From a checkpoint of a small mixture-of-experts model trained on Wikipedia: 12 layers, width 160.
Below are experts of layer 2 (counted from 0) of a mixture-of-experts language model. Rows are named router (the router's row for the expert) and show model dimensions 40-79. Each number is 50 + 10 x the weight over its row's rms, rounded and kept within 0 to 99.
After each expert's rows: "mostly gets" lists some tokens that are sent to it at least half of the time; "gets" lists some tokens that make up at least twice as much of what it gets as of all text. This comes from a sample of Wikipedia text that the model never trained on. Tokens count by the router's weight.

# expert 45
router:38 56 59 44 28 53 42 53 56 65 47 34 46 44 49 21 42 46 48 38 57 41 48 36 48 45 63 60 50 63 61 56 67 53 34 41 59 52 51 36
mostly gets: " and", " is", " was", " had", " were", " or"
gets: " and", " was", " is", " were", " are", " or"

# expert 33
router:52 56 44 42 46 50 59 60 55 62 54 50 41 46 44 40 38 38 38 52 55 47 53 49 36 41 50 49 44 27 52 51 42 46 46 33 54 35 66 47
mostly gets: " 3", " 2", " 1", " 6", " 7", " 4"
gets: " |", " 1", " 2", " 0", " 3", " 4"

# expert 43
router:44 58 49 36 28 33 43 64 41 50 43 39 61 68 49 39 40 42 50 39 58 69 33 41 44 46 52 61 51 40 50 56 40 57 46 43 55 65 48 41
mostly gets: "us", "is", "um", "ens", "ons", "ans"
gets: "us", "is", "as", "um", "ens", "am"

# expert 6
router:48 47 48 37 43 41 64 62 38 52 26 48 54 59 48 46 43 61 53 40 45 70 50 37 56 48 56 54 50 59 45 45 52 39 52 41 52 34 53 47
mostly gets: " W", " \"", " d", " B", "k", " R"
gets: "-", " \"", "–", " B", "k", " L"

# expert 44
router:47 43 51 44 40 59 44 69 46 57 29 45 42 48 51 37 53 54 51 49 60 49 36 42 52 51 46 39 34 35 50 42 40 49 50 44 46 66 58 31
mostly gets: "it", "):", " with", ");", " including", " Genre"
gets: ":", "-", "\n", " with", " as", "it"

# expert 11
router:47 66 55 36 55 52 57 58 55 51 49 61 52 46 34 24 64 49 48 52 53 59 54 41 53 44 59 44 41 39 38 52 54 50 41 26 50 42 53 22
mostly gets: " |", " had", " has", " have", " =", "e"
gets: " |", " =", ";", " had", " has", "e"

# expert 35
router:62 42 55 33 32 21 46 58 44 53 35 58 43 49 49 38 44 55 64 46 55 54 39 56 38 56 55 64 45 46 30 54 66 35 52 46 55 39 56 32
mostly gets: " in", " from", " at", " In", " New", "In"
gets: " of", " in", " the", " from", " at", " to"

# expert 28
router:62 55 56 54 48 62 39 63 42 60 34 46 44 42 47 50 39 54 44 44 57 60 30 42 24 34 51 69 41 53 44 49 57 55 44 43 53 31 54 52
mostly gets: " t", "ist", "ant", "est", "ity", "ism"
gets: "ist", "ant", " ", "est", "ism", "ity"

# expert 7
router:39 45 62 55 46 45 61 61 10 54 46 45 62 45 55 46 34 60 45 56 61 42 42 39 55 43 56 44 34 51 37 39 55 54 35 40 68 45 60 51
mostly gets: ")", " on", "\n ", " On", "ri", "]"
gets: ")", " on", "|", "\n ", "-", "ri"

# expert 9
router:46 42 72 57 32 42 52 55 56 57 39 45 15 43 38 47 59 48 30 53 67 52 39 50 34 37 65 54 54 48 44 48 70 44 47 29 51 51 59 41
mostly gets: "er", "land", "ar", "id", "ler", "men"
gets: "er", "ar", "ers", "or", "man", "id"

# expert 34
router:58 36 58 49 38 44 44 64 28 39 48 41 50 40 43 40 37 59 51 51 55 63 40 46 46 26 56 62 52 48 44 41 71 43 52 32 60 51 55 45
mostly gets: "In", " However", "On", " After", "\".", "After"
gets: "\n", ".", "==", "In", "===", " In"

# expert 26
router:58 55 64 66 32 46 34 57 43 59 42 46 46 52 52 43 63 72 56 47 54 66 31 41 37 55 58 45 52 43 57 50 47 42 34 45 43 32 40 60
mostly gets: "9", "8", "5", "%", "7", "000"
gets: "1", "2", "0", "3", "4", "5"

# expert 4
router:69 41 35 52 47 52 55 54 32 48 48 33 46 51 53 53 49 58 37 56 50 43 38 53 43 38 66 50 30 54 28 38 63 46 46 41 54 39 65 49
mostly gets: " he", " for", " It", " it", " after", " He"
gets: " for", " he", "ing", " He", " it", " after"

# expert 29
router:42 55 37 47 42 48 61 57 48 54 41 43 42 34 37 36 44 44 55 44 62 58 43 34 27 58 68 64 57 41 50 32 52 42 43 42 53 46 56 56
mostly gets: "i", " S", " s", "ma", "ore", " Sam"
gets: "i", " S", "a", " s", "o", "am"

# expert 21
router:59 57 54 37 37 41 64 63 41 72 40 40 34 54 37 37 40 64 39 33 57 57 26 41 40 43 54 50 38 40 45 52 61 46 42 41 59 44 55 41
mostly gets: " ==", " Richard", " Mark", " ", " V", " Adam"
gets: " ", "==", " his", " ==", " R", " V"

# expert 32
router:43 40 52 34 42 33 60 62 45 64 54 41 43 34 30 34 54 63 58 49 46 57 31 50 49 34 63 41 53 49 58 48 59 46 49 35 60 61 56 32
mostly gets: "es", "m", "ons", "ass", "s", "ins"
gets: "s", "es", "m", "S", "ers", "|"

# expert 14
router:55 68 65 46 38 28 50 60 34 46 48 54 54 48 42 40 41 68 56 29 75 53 40 47 50 50 73 56 33 52 55 50 47 57 39 39 55 56 50 49
mostly gets: "en", "in", "l", " (", "r", "ol"
gets: " (", "in", "en", "r", "l", "on"

# expert 10
router:51 66 70 51 34 24 44 58 47 75 43 45 41 44 54 53 38 63 50 52 47 60 42 51 33 38 49 53 29 54 32 43 54 50 46 32 63 40 55 52
mostly gets: " the", " that", " this", " which", "The", " as"
gets: " the", " as", " that", " of", " by", " The"

# expert 1
router:58 49 57 34 43 50 61 59 45 64 50 54 48 47 41 35 37 47 49 40 51 52 39 48 44 49 62 62 44 28 32 47 52 47 49 44 52 33 74 45
mostly gets: " 1", " 2", " 3", " 0", " 7", " 6"
gets: " ", " |", " 1", " 0", " 2", " 3"

# expert 16
router:51 49 48 49 46 52 55 58 27 59 32 37 45 64 49 42 43 63 40 60 45 84 39 42 43 50 53 59 51 38 57 53 51 54 46 46 72 52 61 44
mostly gets: ".", ").", ".\"", "\".", " .", ".)"
gets: ".", "\n", ").", "\".", ".\"", " ."

# expert 3
router:50 60 51 48 49 41 40 55 54 63 48 40 44 74 34 42 41 61 54 52 66 60 45 48 46 42 49 60 38 38 60 43 37 49 49 36 65 54 71 50
mostly gets: ";", "),", "\",", ");", "',", ".,"
gets: ",", ";", " and", ":", "),", ");"

# expert 27
router:44 43 37 26 43 36 52 60 45 54 38 57 34 56 42 33 43 64 63 46 63 40 41 41 43 46 58 58 44 45 44 64 50 55 54 42 56 39 58 46
mostly gets: " –", " August", " March", " September", " July", " May"
gets: " –", ",", " -", " (", " January", " June"

# expert 46
router:47 46 83 32 49 51 43 60 38 47 41 50 42 68 44 39 34 60 56 51 45 47 37 34 43 32 62 47 51 38 37 43 62 51 32 45 54 52 55 30
mostly gets: " be", " not", " also", " been", "ly", " being"
gets: " also", "ly", " not", " be", " only", " more"

# expert 31
router:56 47 38 38 49 48 54 57 58 57 40 44 66 47 31 53 45 75 60 36 51 38 46 43 29 48 60 39 46 36 36 46 61 50 38 40 46 35 72 48
mostly gets: "th", " first", " United", "st", " American", " second"
gets: "th", " a", " first", "st", " an", " American"

# expert 8
router:48 64 55 40 44 39 44 53 40 43 47 41 47 35 30 65 59 55 38 46 62 39 48 34 51 43 57 60 48 51 45 51 55 57 39 46 62 60 70 42
mostly gets: " St", " C", " p", "c", " c", "at"
gets: "c", " St", "at", " C", "C", "ac"

# expert 17
router:66 62 70 45 39 35 46 53 42 75 44 39 38 53 45 45 38 59 35 32 42 46 46 39 31 35 61 48 35 50 31 47 59 42 25 43 54 30 49 49
mostly gets: " The", "The", " its", " his", " one", " a"
gets: " the", " a", " The", " an", " his", " A"

# expert 30
router:67 50 50 49 34 42 56 70 36 66 34 45 50 31 61 45 35 56 46 55 50 69 53 49 49 42 46 55 47 39 58 54 50 53 48 37 51 38 50 51
mostly gets: "–", "/", " T", " U", " D", " N"
gets: "-", "–", "/", " T", " D", " P"

# expert 5
router:54 41 50 51 40 42 41 57 46 54 46 60 47 41 55 46 36 55 45 60 82 58 42 47 48 49 56 49 41 34 49 52 73 48 49 43 71 59 60 58
mostly gets: "|", "\n", "|---|---|---|---|", "|---|---|---|", "|---|---|---|---|---|---|", "|---|---|---|---|---|"
gets: "\n", "|", "-", "===", "\n ", " -"

# expert 13
router:39 40 52 47 43 44 64 68 52 51 34 46 54 46 43 47 40 57 33 47 59 56 41 32 50 46 45 51 53 45 39 65 55 65 34 41 59 38 39 26
mostly gets: " Al", " al", "See", " Ol", "Al", " Peter"
gets: "\n", "==", "-", " Al", " al", " =="

# expert 15
router:52 55 64 44 41 57 46 64 38 54 35 39 45 51 61 49 55 54 44 48 57 41 56 45 40 25 51 34 45 62 37 27 52 47 38 38 44 47 45 58
mostly gets: "ing", " took", " into", "ating", " began", " building"
gets: "ing", " into", "ating", "ate", "ed", "s"

# expert 0
router:51 51 50 51 46 56 46 61 48 61 45 35 38 49 31 39 36 49 38 56 45 60 53 43 37 48 62 48 54 39 56 53 56 39 53 48 61 43 58 34
mostly gets: "N", "B", "M", "K", "F", "R"
gets: "M", "B", "S", "R", "N", "C"

# expert 47
router:59 43 48 58 51 48 42 64 36 50 48 53 49 62 45 42 44 64 66 42 59 63 30 50 49 42 57 45 54 55 50 59 56 55 56 53 64 26 66 38
mostly gets: " d", " p", " c", " t", " m", " f"
gets: "g", " c", " G", " p", " m", " f"

# expert 25
router:62 48 60 56 43 40 39 57 23 76 51 43 31 43 40 45 53 48 49 40 68 52 42 39 36 47 54 54 29 39 53 36 56 42 52 34 43 48 58 48
mostly gets: "/", ":", "°", "′", " km", "″"
gets: ":", "°", "/", " (", "′", "″"

# expert 12
router:53 60 51 39 52 42 60 58 52 43 29 57 47 53 42 52 54 54 51 28 67 54 56 35 52 42 70 48 43 38 44 54 57 52 46 42 49 52 51 49
mostly gets: "ha", " Le", "le", "ka", "ke", "son"
gets: "a", "i", "b", "e", "le", "y"

# expert 41
router:69 36 56 43 41 34 43 58 37 56 33 46 57 49 45 38 45 60 57 40 54 66 38 48 35 48 54 61 28 54 20 38 60 48 56 29 57 42 56 27
mostly gets: " to", " for", " from", " on", " at", " of"
gets: " of", " to", " in", " for", " by", " on"